Experts of a small language model: 64 experts in each of 15 layers.
Below are experts of layer 12 (counted from 0) of a mixture-of-experts language model. Rows are named router (the router's row for the expert), gate (a neuron's input weights, with its number), up (a neuron's input weights, with its number), down (a neuron's output weights, with its number) and show model dimensions 0-63. Each number is 128 + 24 x the weight over its row's rms, rounded and kept within 0 to 255. Numbers have three digits each.
After each expert's rows: "comes before" lists some tokens at least twice as common just after its tokens as in all text; "mostly gets" lists some tokens that are sent to it at least half of the time. This comes from a sample of Wikipedia text that the model never trained on. Tokens count by the router's weight.

# expert 27
router:079142157091149083096113117154118092119138063087125120100146132148117129153137142117076125121097138116141129180105113111135128126148146102106131109119097120125131153142174108119139104117147122
gate0:097131137134112140101100113120098132131125141163161173146109160111160179159154123080136100078109175075130072127123119078115131156127140146146141116141131129143121112156149129144146123117108140
up0:155133083149135119117162094117119151124148121155132158095157104154148172170121139125118151131155150163093157172109139152121121119147101118079131142113087153132096136143133149101153154088135141
down0:107124154098109122085145117137153121080144124118142132142110134118153133149171109127132165138091154124100113147090123092149149121155122148156126128130124137122105141102088133109128054121097080
gate1:115142121119115083144119119064124169124129143102123113158105121132097157109137149147133104092119145089144093179103123102128151114146128121132138072109110141141126117112134103179125113102137117
up1:104089093130134134135119150176099101166093119170126116104093150133140151106131122100125194157126104160142126085109125183121133175141141158130126119159158124128137097129142159127140158099103156
down1:105169145130102118150093127133156169125137113115179125104087110128102122076165089126128108118126150083139136186133064116102118118134112146114148152125126136149128148114101145121150086158145115
gate2:139061133122146135131118138130125157140091103145139159124099110130159187118156116085145140101065174114111104141109116150166115170128130126153160111162112152132104106130144121139171124092139123
up2:125116098103132126080144128078111128125092111106099188120131120121141144127172119120079114117118133144083115119147144130155134160134147070138148099077140121134138144151141121120129126115131101
down2:160161098152135114115159117100112105129086121088153120132133122148102116130086080129084126154100140134120129164133102108132133112128140130097106103116137125125114092075136127104126103127131155
gate3:117116121098132155126130099139136179145084142130111136120132138145067171137148129132104136123137146106134120137175140117140093107127126112152128109153105146114079124108139116145139151122167158
up3:166159132169095159167096118098121168129129146140112138175148129102087150111131130135102126117114179127150126133129106143154113098147178144155144157169135119126083114126121161172134151092167155
down3:144110121153129156147105145151104128097146147114116113084096104102123121082121154137084122121097146143123104141142112048161097102152161125134096160097138126105144123160168121124126114097126101
comes before: "| ", "\n", "- ", "= ", "201", "=="
mostly gets: "|", "|---|---|---|---|---|", "\n\n", "±% ", "\n", "Candidate "

# expert 59
router:141151163127168104120115133164142108139160096114105118130110137185140139145130116132114125122131121113136125146148118108130124151099120137088137110081131154103139128171161144094131174147131121
gate0:139110139105111148107125132093132077110101106108141117115158132120156116156128083131138150131134077103123091107127128150136122107151154145156111094115106156180137102130081105147161127157149146
up0:169097112087140132165170122108148118154083124134152192143112137124173133130092167125118163120086133147130151125104142091173152147161154113166143110156154103131132146110137117134126111186141112
down0:135127092093165130148151111126142130145117125179130144167132144101113110140136136125122172131128091140100094094132185160124106140118104070136122125158150083124117099110089138140128101144134144
gate1:111150121155113149126126102183133173133120116110157076145146124134156109143123142164135129142128109120118060084129133089108129119125100142110121113145128173150123131122112118187109106143118107
up1:142121132124129136144109133095114085140140108129094102126122103125103143096136152093115120100123125171129161127113138154131138140160124108122128091106106106099146097126100136120150169103122133
down1:071117121105111090154141136081129118128136098065120138108098152125153144146129120175132120141095170144181144171110137106118177134117126122113160106133126141132106154124153129139164142161100128
gate2:133126141128089120083142139131151093128126175149138114111096144150137123119111162129116146134158130124162152168141126106146138127112101119153109135149113115101084127099141166149130154166138110
up2:129130092098159127178120129092101103138145096115143082151141147108142110132143096112185124121100142171124137149142117160118159141142156153150105113147135112147088116113140118079101137154118124
down2:128071097133151131144127186128115143152159086086110120143123112149123165115108109116153100166164160136119105105124114129132137149125146101090133141120126148101157145145162147076095128121151125
gate3:112143116108102144128143106097100143147089139119118126103146123137101135100156172096104121117143096096143107148123143063130085136124101148091118089158095130233150178150114154144147098128149144
up3:122126158105118143127121166133106102176113139139137117130126170133137102104088110110093104131142132100126186122103090135111084145100157133107107131121126156158125110079181124139110142158129146
down3:144102147115095142094108162123155081146126136138176152134088101140100128168137104099144140129136112093127138122135112087132082100133146180166132138168150100089090203131117148140139133097144121
comes before: "the ", "a ", "his ", "be ", "to ", "that "
mostly gets: "would ", "took ", "After ", "could ", "make ", "In "

# expert 1
router:095147127119136099105124163150114115126120127131117097112126148143125154138091118114077121106108129128170109184147128078110132164084155083118130128084137135112111141139189128137166129115104131
gate0:107135125079127102110099107106103156138122140102115143091102122154117104148137084103152134111124153153114121075075144148090140176119107139104102128136171151165149139128119134118134139161115127
up0:095082114099146153081105149109137112162135099122145148086061128150102157137135122127164158137112125143108129108129110133104147164117119157135082136126133136153164146162141107098109085123109105
down0:091164121109139146100150130141083161116120154174126115075104136145102125134127127113115138097087087146116127114126154127133112134135111137157110164114108103171123169123110146161138127091149137
gate1:149105166132105132127134118127134142119154145174104141162132121125172138125116142164118113076164181157112148143092129128119145125175122152102128106122136134147137160132152116146130144097114077
up1:134172138163116197124096114094092117118149127114137131143122075128125138118122142122164148117150152107140119109106112116102121143147144119107069114143163114162135133104105089135124059135143144
down1:126121122143150102161159137090103134164081132056143120101097149101101169096107163119124150139138133140147118169131096163134143126104081146112199096102141099130109139131107090133143130150075132
gate2:133120175096146147149161116134155143153171155181119121107139117145164093138152154098102137119126144127154122099099137152163119127165123173154105143119148159117145154121156091133151128120138122
up2:144093135126134116131109144139127129097118105136168157148109106184078105113131124154136124119131161144080114178128148134129130100157150145150155099107097124126131116125147133118107155099158148
down2:167107139135094068161127115136137161186115139096083141140145111112136149108147143082110109120098132134147133079093070134136124134124140117123131106154102141166157096142158141154135161174142096
gate3:152113126087146140144109131137157112118107116074103090125113133100117116130119143148122093129152095123131143136137177106162170126126085101088142113158172123148083123151138132142088110154132120
up3:095117123168106132120144159106093148138128146153157182147137094138144141128122122124119131149141164119134125079169109126145123155154147177175142133088111155117181126117128108092181123126144091
down3:144117143151086118090137109116117131131113161198148166166110114118172128131085094108119128119116172138138111109095134079149103129147124151160153144093099096110124122129145103128143108124125129
comes before: "The ", "In ", "- ", "He ", "\"", "=="
mostly gets: "). ", "\". ", ".\" ", "\n  ", ".\"", "titled "

# expert 32
router:145126139143124103143126166139121131130133121141121134140135148123157122145120098112105099106111130106114133137136091110114119143086145082138152098082113145069116127149123091082134166126135130
gate0:117124117133134106157123171132128116115145088123164106140139122132132157142132112170175112156151107136086158137177133132112126151124160107130159130140124185125126088161113100124143167101101112
up0:138113120120130108110124108134121096149122142110121132120072131123128103138164128064059101122128134096178113152089106130138109146160147138119131113116117088166137175125129133136115134159126151
down0:130140113171140108156128138163118105139136142093113101128101131133138087128110124143106126116118152123105089159105146072144098173136159085069154109155155120135091151101108121104141180148119148
gate1:114068131131130141138124155111141129146050086133118147144161132113115131160121153134144157074138121177102179156114112127178121092172120090129142095121142139098171127148117141130127110101131144
up1:142174095072122121131100079135123143092144187109135117114123166094161147154134144125145090143136127114174141129147168096101131133114128125167093105163144104103104131098116158135123142151180150
down1:102151102103128102154089164134089097124140101135139115106140129114127129117186129103160119125139109134155090087102097109095105122141146129112122130174110098118113129067127145136127085141147072
gate2:136130122089103085149102099136160111113154114132129085137135109152115111130105144130119171133088113147142128137102137107102141128138124147137127147111182105110122116096153114107135112139173134
up2:161109092178109112135162103113146114076136121115107162150133129124129122126158131093175136168116124094118128140121159090132162143159108086170154166092132127105130119145145143137117162113159143
down2:107125102118103092128151088089155116108122167068129132114152143122148094097110144120116119151120151129127130154095132120107086156147153149117140131146094113114115110114168137139141130156136134
gate3:101148110095122068135125142104125129128136089126134133122153121135134115107091182120163121150092098152141116127114150137092107091146108142112125125186117120099128096167149161132147129161116142
up3:114131113109134188154107143104150111133158086139132162115112106162122137095121094144114111126126126133115122141102110075128106119101120141124155150139113132096177173125131166146133109136142088
down3:115117145105102185146151135102155140119170108161113165119126094098124130108127122098074117122123105177124148136114140122134145126178170132151122154129140142071136140141113156152107123102128153
comes before: "the ", "a ", "(", "born ", "this ", "\\"
mostly gets: "\\", "$\\", "[", "{", "_", "using "

# expert 22
router:112104142092136119112100143092098125116125137059127117106157157141165129136096143132117106129109155116145121186128125089128105151099118107104138128111144128137145118173164114111147113162154086
gate0:083080148155129123107155143135148120117111154179142127123126145123126116168117133107108144136081135142162142100124069085142115143097089137151124103106130126154126134187152140102136153155167115
up0:154084153120130156114081146134111117132105132102124113127069098128130157092096144168126128127138131121132113146112152081138085137115101155114108184134159116175097131186159115129141164123128087
down0:165087111148095133150120157113140108117108133106101140115118096128138123120143123093137115127119102139107150084156162118112132148119159127112115090098140149166128131122128157155111107140126148
gate1:110151161109114091108131118108179135109105123108186115147143135101141119158178129113113123098116080116129086212078145135173103099125158135132158110130131133152098141099110115162103127103152098
up1:159141133143170133140162108123117108090142120098137145110118128139132142115114132152154114127095109169106117130126107179087099089114129139128139147095132126118109142138126111125141178117125151
down1:169115092120143150142107160134121128124104125089120148146139147131089121166118118169140120117123123143144094139126174153138125116128166089133086124203143130114132145111160143162101138130133180
gate2:066121136096158095157144103128116127109112136083161112118120132179139129083110144139175133145133142131179150155144168134096129064133163104092090098117152114121082138133110139169109131154130141
up2:115137136101112132133158130154123119080110101111112122101125106110165111161121139134123113118092103113137116135105126094125126133091081135116128128160179108113102154198136122150145095134152160
down2:130133138140160121127111111140147136154103132087129114129172081104131107114126127126088108124187151108098189126135126100102181167107144157115170115148111084111111128118114117144117111113102126
gate3:120154087140172119111120137168158124129138086137140133114158118143120143088125113149139113104085140159143114179130111122127121109137141150187138173117094146089158142160139102177123155116148118
up3:143130147099101116152159108075113125117125141117094148132112156127134123139118152097102171134135106101146142101136117129096144118107158131086155083156159110120123138111145163109130131183123156
down3:132129150100114119119133123116110130109109142175126150107101163106114111171133154107119142165138124142159100099156129171146085156144100092120139111139123159152124122118123165114098112175135127
comes before: ". ", ", ", ".", "\n\n", "'", "\" "
mostly gets: "However", "\".", ".\"", ").", "however", "century"

# expert 42
router:076114097094128121133120177115096141138136124079119119146159150131148102126120123154130130133135133099156155120156131093118150149109176130126158109127109127100134134164152126098145129173168091
gate0:105104091098108131159132164121102141131130123127111108129133098143131108132113151109140129166115171128115108148139113105098135100121151120174171118120136147149144114119113161115184121173129090
up0:122154118197147151111103159141130137094159109161118170137091099156139146118106140128145104108154130136135141130143114217141108151114101123110165148125106093146152127122135124123086155093135165
down0:078110116135099107125116192114137103116123126122149102128108103107148145142125107136137106115134115121097111092125136165139165093140120152099104122129077125123162085204115116127111129132143140
gate1:108106137118162121156111134153113165131109133100127161161116088119101112134119105150130102152122130134161149129128168100120162153119087120135127103123187150132144118117141103117130122164156115
up1:111143156171138151113153105109142156125122130178155084144144161149170175108108123126126082111111139109144096119142111116163146098103145112153131113161085128129099120162120137148123143075069165
down1:058083119134143192144149113172114111127140183063098161108101127073143131111090136163121123150152130147095145111133146076145134123141136145088160156119113105128170117150110122146143120133120109
gate2:079121104130137156133158104116093057147097114130158132100157109155091082196118114113112115132094089107128137111151079130155135145131120115152095145107117160137094127089130111147145105119136141
up2:096107122171104118128122175151121159163070113118122152166118135129117086121097115096115129132105071118118112131183152135114154133140111146150113125121101148106117123094114125109117164111142120
down2:096140111097112115118113137140133114147130123195102136175130123142100150130098135114134141115092079128147115149100134163120115104137115098123142111125118101135116143079132092119114118098156120
gate3:174138112081133113107130088129162121146164089133110147131153128134118118164124128133086110109112139125111097107153108093096160195139149143168120118137130099152125119135144134181152133145142091
up3:157054104097125135106130111085138100134116153105110143147136130117119114156121099135135150132097141117091118126137152104075123162155163119172135144149166119109153117143156150098135099133168134
down3:135086123132126147141066143105147132106159126156123111162103138112143132132153088129130130126143136133145117134135148153138194092167102156155133127141116157114134085156149112132115142151164138
comes before: "\n", ", ", ")", "; ", ": ", "\n\n"
mostly gets: "″", "writer", ")", ");", "India", "Germany"

# expert 35
router:122120176103145082092071144146104129147127146137103090125161130124171166170111101122106099123135140126129120145144108096114122130125126137114120117151100134108150108145133099116148164146101102
gate0:141124132170135133157120139083151085113099128148104142122141134123127115124164140104129100155141115124122089123141154155113109150140131148114124135129126185168178163085122163117127161152118117
up0:155098112129144126093137121123143128131118140125120123139146096110114088148149162128106137148103143141157092120122150142098090134107134174091135133117112179161154153168114140119126165144114115
down0:137150145121172129182162126105163132089086126151162101082151123120144128134144128110101128166129161152148146156131124128100168094140094128111126138126128113124124119137152156146138108153189140
gate1:179133128157141107139169091120107145050125115112119122095141094108133142130134152125178169162103131123119086167126126093098114126134134142139092121171116108141119165156114120119098111099153150
up1:114164096116098122122181111099085106115131128162131111108136130116110133097091120144112164148123126133166108123108131141135116144081118173176132159186119150171139149100094137103098086130159124
down1:132127120113139142128138161115137126106140141150145082104147113139091142141137126105163109097150133101104096125146084143088116098134130118154095136140081125130128132167092112098127154100139152
gate2:177167112081147119140143136121133139094130108154109146092071127084091109130185144132145149097124131128136135166143107144149176150149136113112152138119159133169141136106118125102131109162096123
up2:125131127103141124123140167139109103092153117128101102114116079122158090145091093105112144135079136084136126135126118119089129168119112146100118132114107118121110103127166165126170132143131113
down2:094109108158140127121133119104167123139132178139092153106137180126146159169130116164090137158130117136119133113151157119149093130141092184180096137117131105126158109145084129115159123137119129
gate3:154143120097112128115144133106128146098137150150136121102147126141091110084118150087112093177124125134134116103089130137104141142083109119114161110119142153134101145130115101129162150138129170
up3:163157134097157154174126110092087196135104151141104121151133155127135178090142136176143130136132136108121107116159126157131134137165100129120128128128152129128173109093138096109134076136137089
down3:134113113118132138154141140150110142119154118106089117112164156148124117111150070117140176100082163104108117098126102134127103155183193149109149123115132117135110181147153139146146118147129121
comes before: "of ", "to ", "in ", "is ", "and ", "was "
mostly gets: "could ", "may ", "It ", "should ", "been ", "never "

# expert 10
router:098081121112107114154100173110119129107155107083108112139118127116145121138133133120074148131128131126142120153148109116150142157092129126093147073126118123132126130156165143102175118171124137
gate0:143147153133141177143171092123136130123158163126122097135140110139115124113133122143115113150115173112111095151106151127136125138130186142108124131129154140161136143144150119129144151146093127
up0:108120165118121101109153112118126152133124133167141156151125135143133141143143110110178160134140108121151121130136151138112092099097133116122126120099145207116131142165145129137093132162108082
down0:149164134188139105161151076149138086106115116144115153141134131076077124091105139120146122160114144179124094135164144132104153122114108123155133141117162102114149155144158141075129119137121156
gate1:104143110083124112136120093140105101106140102150135132105101163142125137134089093096184124135127100122107143140149170119141155133154155105166085170138130126113131132184115157118151102189104082
up1:164132140143132109123115151145169171147087132190085138192117157112132167131106146120091088081129126157131135104127126113122150150119128132104172123100144111117119107066101103137113123156115110
down1:098153139101138150116110149163167147114100096140126141157095139113114130126126143121136118132114137158142202139120163139143145132105123094152110136156097118131111118097106140157147062141181074
gate2:109130112107147185115078146104141145147168108098142154093098148124163151116111131134146132145129143123104136136144098155118089110111152119163084183157117127114119146122123096061127124114122137
up2:138143095086110167139168123106144114129124115115124150156123077136145147084148134113179146089142139155137113126151126149162175164132130098122121142095122115122099099113154189127153110123083096
down2:121137112170098094152122114111080147141151117142128149095094143136121120169109125163140094165103129117127131091127107145095119139118154128120142122097095125120075116135129100136078127099110081
gate3:097058134132135115126117177141123158155140100077115116120141117101136128106137096115146061094134133125119137092091095095142118175139175121180174139157140121129119126148142121159108123153136093
up3:086081101096106099124104141155128151117123150111121141131116143126104100134140126159144083103116118068131126156100136096115109149140161163183136131127119147145139152173134116122124124158162101
down3:119162125146161083154136077122172118092168121224162128152108112133104137138123131127110164135148124151145101111094111133135140152148102092151140117151160144137102104151113131157123126121116109
comes before: "–", ".", ") ", "; ", ")", ","
mostly gets: "11", "10", "1", "22", "12", "56"

# expert 4
router:136121106147106114130109158158127137145131112104137104108122130119159141166127139087083090088102158116126107190171109097139109125092122100138153111124104119117151109166144158097124125135120135
gate0:149132143184153134122146164135148135123158121153129134144146164119109108121139125132142131136129103149108094166147145083160063108124116135142118089131101159118083164130129175124125138111132130
up0:156159139111144128119115069116078125152113112126124112132112105134166140140110095154105133113140149107108127092114157167106159135137121131102160132101135081121115099168103091166139129156141099
down0:096128123137128101113114142156076096099132086124126127118121099149090139145122116125123083141125108115101156141151132123137111137119137129132113127134094121130107151095136131147156168133111122
gate1:147148113117117126150125141154137102165107142103123080146134134130169127129133138120166083145119180126114120104133193112145131094148135128113086123122145144120126104104160156105166125157121138
up1:131135100114126145102130113154140110145096130129122094153119121136134118110148134118141095131108175123106121119134150137164149094158182124123098149129103143143116090128153131090153110141125128
down1:098144115108161137167126099125122141098122112131166105131150115108100126133109117149096104139157129201130150122112143184142091079175117187118134101167144120133101094170147152158114116096162134
gate2:152175156145148150175111130106125139108128146135148106145144101122150106131123116098123131165139104143140145105162076120125094142136124141084130126178173084130126122119123152180139094095119139
up2:101099148143102136065135121128107111163130136138150127088095122102125072104117160134133135105093178124123120152078157153119170099133126112140102085109127186149110127141128098100157118141084093
down2:149141072159109128132089091137128170112093153145151130127135138102130156146127134127155106091165139141096125108141071169138114123112138086135118123074092127101094121140104113148067109133138115
gate3:175131140146141124146140112147134087083128150171116111116149117103133115126158163104106147124141133176123156100116148133068143128131160159161090135131158124113088121124127174116117132110094140
up3:118123115131144112106146121105140112092086174139115154123120109129124123118120095150129172149106104134163122144156127113189099111108164144128081125136170130090158103139141132115147088074159146
down3:110147107130139167135194173125102137142105126123144102130134154085142114119145171174150116131120158140145139128090176133164132116143108140137130136145100130157086141121121157113098116142109103
comes before: "| ", "\\", "|", " ", ") ", "="
mostly gets: "[", "\\", "_", "_{", "{", "$\\"

# expert 39
router:122152168128140118130155137157121102158141100103081129121113140141153094137110098104125132143118132120125116114138113131126118128104103101107179090091143160091152116148150130101122175149144116
gate0:139132123128106126106099125128098157108136118134126139138165125131158136122119124132148154128121147096087115089104100119107161125130114110158204150166101122108115106099116118164118094116105133
up0:143139103146131135127095126105092151132127096120107161158146119155121118170125145156159120121121111089083145130138135131108067120131097143124098169120141134129134117147142134105111089135124141
down0:120121157126142081135151081153150172111148159151125140132139116130094190117126152132140114094127134118109097129126131173158143117109144166127136121126122118151146078147164087100109112113097142
gate1:112153127138152153145132152141117100167106159078114156129120149151146133155070147130125171139118129158145112138151130156147120143097096156097147135147161125130117160106122141178139116170141134
up1:134149105122099110148117065099141140111144091114145135103152148153147118109145154156113106083148103092107120113086096118067104118112157111131105135141114134156157089115132092109122084133111130
down1:098165133120137139127157117110123111122131109162135138147147173091160104096148144082124128120127115117128107117097155120131093138132155120130099125056136080092156158137075125103116133131088129
gate2:146113143144136101137160169097144136160105115111121127150117079112128090133096148130082139126159171145118135130121147129106085180114126192099087139153148146107149130116136157112127123092138100
up2:152105124131124132127146088114178127107141137131138132138119118100123110114089103094112128157085153133105171131150126092095110126147113209128094141117167143112139091142102207111123141119124137
down2:119119139158150137129133197099118119127097119112130132126131138134135151141162129134152164151189100105144136120145126099143114136113121170154119138182139161141149092092123104150083128139139100
gate3:167168147149126101107124129141114107081149118110072121121100127157125071106113112132100112168130152183139162160108152151160109138125124147117144181146160141174143127114162136119086150132149140
up3:150131130153120111165110115116124128116096148140136134122158124131130086153120074131115142127137152143125150120131149112073121118133099169108115133131106108151155128120126157143142147096140149
down3:115121155125134121129127145126126123131127099187126143142099120159108141123138183121139152097102102118152121174157078128138137140160101136138117112115120116144115119123163170109087135188096145
comes before: "the ", "a ", "his ", "201", "200", "its "
mostly gets: "In ", "within ", "along ", "into ", "during ", "between "

# expert 20
router:126102114088133115109116167104070133137135150042126092111145143128167113173091126126140136125108134120143115149144123081106128147112133097122142102129147137127132094129173143106143136159155087
gate0:128143168119143140121082142148119117121149142180161156129117136123161116110129103138125151127159123162157154178150172122139118163150162128126145154142139161149117096117125138133125106146093124
up0:113169168103111125098096101159122090112133105161127145104102131103141121109094135122077114152130145092132153141115150091111136144135138118123119071118107126125149075153095157157074137166076107
down0:099099086162149136147151133129140136130111133077134110116134138128110121117101150136118110150086113102143104091148121163148156100125138120116139111114129122133108167175147151082166158121157086
gate1:162128149098187151147132179126085144091139142088123109133121113135156123156137127111135171092095097143116116141154135154157089114106123142180173167125146138111128122113186112132110154151159130
up1:133138149085190133085130148177112130109124112123121125105092123133140114123127159164105160145125089151123114141162161129154112126097125166165127139144128158149122116111170126136118141155109115
down1:077165106131107118161118116086151160143121131149137137147133148135143131086156119138127100083136129127121130197164140099141096126151113103111117150122127113105150126111115124116101096108129130
gate2:154116130078169086123136079100126145128095136124134113142126157148129139102124155174146178122093135136121157111139131147152124143102147104114106119099138100102092157159161161109108163117112160
up2:139093142078161122105116119112136162134139105109143120112144133115135149103086101154136157142106108077109142167141153120176137110114157079126093132110157125125108102134153152103049119125083123
down2:129174089123109166123102115137168135130140143141100113133126140173143111084152105142128144135144132135154140157118153162101120098125147118095101149162162119118167128098083115172116119093172115
gate3:152120103155146156141093124106117135128119122149121123111135141163087112122135123130172142102102134134158180155135124116161150133150161127160137139152107141089142138121108131150075107123103126
up3:086135144166121117111131120162120116097151123129097146145088101086117153117103156142079063138121129110125104120147137163131137166129111150101108142141121122136102116165148066120115123135123144
down3:174141102160134123194118138150121123125107106098135151104173155127155156143142104131161087082140107106147148149129106099147118153147165105149142141127130121085144139166146163163153121123142084
comes before: ", ", ". ", "\n\n", ".", "\n", "'"
mostly gets: "=", "century", "However", "California", "University", "\"."

# expert 11
router:120093098111137138143096152145106136162121119076124129099142137152157130128132085101105100105135153131190122183136093100134118115093106091102140087109144114104142122164155138112119123126158135
gate0:101127121084150152143074125094118135113133095127127085134150123140097092128121121157116153126115137154125151139178142125124182124107084129157121149101146124135121132117154133099137133140127140
up0:123134118092136128148082093128142167106123132108106117159105108103104114148113116136111161148128047160119140172134113130153103114126145121161120116138153116120142168146112172102111146152109144
down0:151137166163132134168084115128153135114119114138134166133144098124093103137116088080114175119116109169104109117103134130118117114130139181137154154138097157117161129125132087115136100160171126
gate1:101096107125100114140098115150124121086148149108131161086125128126133097104099113171106124190103168122136112160169111121144118131093126120127141156146124168095132115135106103120135129131126131
up1:148140133131132162108144136092102161140109136125109109182141137165130149123142135133123082066124126101123140088093110124132127111128187069134132109078125080126111147110145151136145140096119104
down1:103115133151141162138139116111128109087133132179115093092155138114120141140154125108193144141147174135140156140120124093130135110144146098110184146143117133086072118137087092150121141109153115
gate2:114153108140135149135177131150133129137102126111121128177116104185150139161154127148127142135122136109137123151188087130105080172136130124121137101147109133139138136133124131142144146130099160
up2:112130157148148117141105136128120097110120110140117148131124171081159122111083077145121117129115150125149124112102107141147129108081073120078143092105129119155060135145134135115105116152136101
down2:111172174150101099096167120109115158143113099161131159159166130152138121101107123150165104131140160166109099123105113142157110154087145151147150132097151167116120138124150138157093122166138121
gate3:148139084077131135176179103118137157134150153117175152126142126151121148111146099143145115130088166155179131183110124129135119141132139106115119178111131154142143130148163159134143117108138160
up3:125118103089136128134114146124112127108129114134178148128155127142101109098142114101146102135115134168151182109135153086122108137136133138134135170144144154136114083120125164138135114099162076
down3:121113139149147106127115128122112122081144110136150137156136135152120096129171150111156114108119144118077143125096138141128158166114150115118143133135150130145141124122114156129102143082089156
comes before: "| ", "% ", "/", "C ", "R ", "E "
mostly gets: "N", "IN", "SA", "ML", "NA", "AR"

# expert 19
router:123129125122171152134129126122105065132113105120135140154142144127111144124124108136120121131091136124123105176168071139132161174122159110108127132126088155097163094172161134123147143169125128
gate0:123122114081101133116100116163109113147135165112110158137132160077122160118126148116141147124162173168111168141147127083116144128156162157154107156150142123103141118134118138126152111125158140
up0:077133145131152116126130133182145147115123086133127106099131071161128143144113134148148128102121100164154125134143115130117089124080094107109126093116152140145126128161120121128147125135065138
down0:129111096163147117133136146121118095131121151161126110125148158096112119142143134114130109083118114128183125125126101120130123119165212067182123154135142149115142197150101123131095138138111126
gate1:117113117124091122114102102147103153092166108102159139133127106139141107118138124107118119075119156138091145130159124154156139102133136159088154175148133149161144116109125177149092133133155129
up1:135107068148105145141127129133107115133154117100154132113090135092165095134143111098116157096138128113105135148111104139182134144108124169098142121152117185133137124139148124133108135106116155
down1:112093134141085112102145106155121108096119112153122149155128102143093115096176152126159157161090110159130104091172156144142119157120116168110137075127149180158141069116135147109134117142130114
gate2:113109104071111129123143141108075101189137157106150115074159187124095123138154152130153173142126166098150112125116111162113143121090148114126104174132109135076137149111122170135102095096110096
up2:147142180130102142098108160122158168157111146096137154159113125125134117143137135147138154143141162129167130145094136113080143139142100139147117098155148164128099143125112130106148122157131168
down2:146202096132130118146120138120153095143140153153178167124134112151119111138170130126113151152121099160181159143124183093085147082145142139121101110112141103141155149174163157144085138176099100
gate3:138138117128152134150091123127111122141121102125145168145146173144082143137089103124132138111087177117101151116142117119111130125149184106114140117116136085145125109102123159088116129130111132
up3:173139122082121141160106150117126153129148137159157134139162165118128151112127069112173130078120151108106138110139091162121145120125144083116118136132123126163128109137170117150155127103099109
down3:167153122105121173155088117101121130117099134122131162138153111149109129131106116177185171113165097173117137127136154120143086114142102114114132099107130142190101156077168082132102110127124093
comes before: "| ", "(", "League ", "World ", "Cup ", "Team "
mostly gets: "Best ", "Cup ", "Award ", "Championship ", "League ", "medal "

# expert 5
router:125134170106148072108082170152147120150154147116101084134173138128170137184076108115106148119132141113141129141142094108105127152118131086129148133137165124085102088107173118126150155135105088
gate0:133167140143138164126127136138111081136099144106088149118115147121126133089149177098120126128141137075138080132149152125145114147128140132100134128125082105159108143103167159203128157083094129
up0:120137114137129098105111145162121117163089162116090114120107091127119148116145159130112126133156121058137120097136191109129148088119096152135154101133091145143089141136144173180129139161104083
down0:146134108135137128148143119130159175149135093136105084136117081113131129078137088130105072165155106113126111074148145151145108112110140151123152085124086116134130154150103098109154168106107128
gate1:146133106144096121104174168142108081140193159118130138046145110140160094139141103104132110124123146108129118092117130114083144137148129129139078108130133127102140159093158118126137104120141153
up1:100140150148117137148101096110099159141069128110109111131142111170127161111125118137137134190168143145133134162129139162151087088137110136169154096102176112088152106148120127128132130120137133
down1:094124129097134145125131097178143093110129113088098126125109170150101117106155131126116123157108103061166068129108122130193167141120124114094152118160146139177130117123127134165103101154133113
gate2:161154177147137139097148168149123166122106155103107105128136110122115126130121125109134137134155136097140102104125112183165156117139141138166109111161108131151125106075140136100156148133122106
up2:090101197112148115141066150128136137132093148125134121079116118123139100151125148118091146172132124141141172165165123147161078106112136143110121148136106135130127142094084132118144124167133113
down2:119149189127145104130146136124133126122106135137168115097147143064144127164144127133108124106124121148115090101119134063119159145085098153161155132182109124132133126129092121157129115178110111
gate3:161109165142109113140093124087157122135104125068148135107094134155106148134120121118144092097151119065154124178122166106108119083148146121125156148169113086098112097120134149130137176087146124
up3:153134147138139122130115147092220168115107122128151135144097119142114156141127086118154081114120116103118119153127151159136154110155165108123155141139125091061129118139147134144119141101156133
down3:129129112110117122146112124140131092121124125033115110105109127128103118148141130143137145171120149122156151105119145141111130077118116131125137127163113150126155120130120124106067145144134132
comes before: "is ", "in ", "a ", "of ", "was ", "It "
mostly gets: "It ", "located ", "species ", "genus ", "Species ", "based "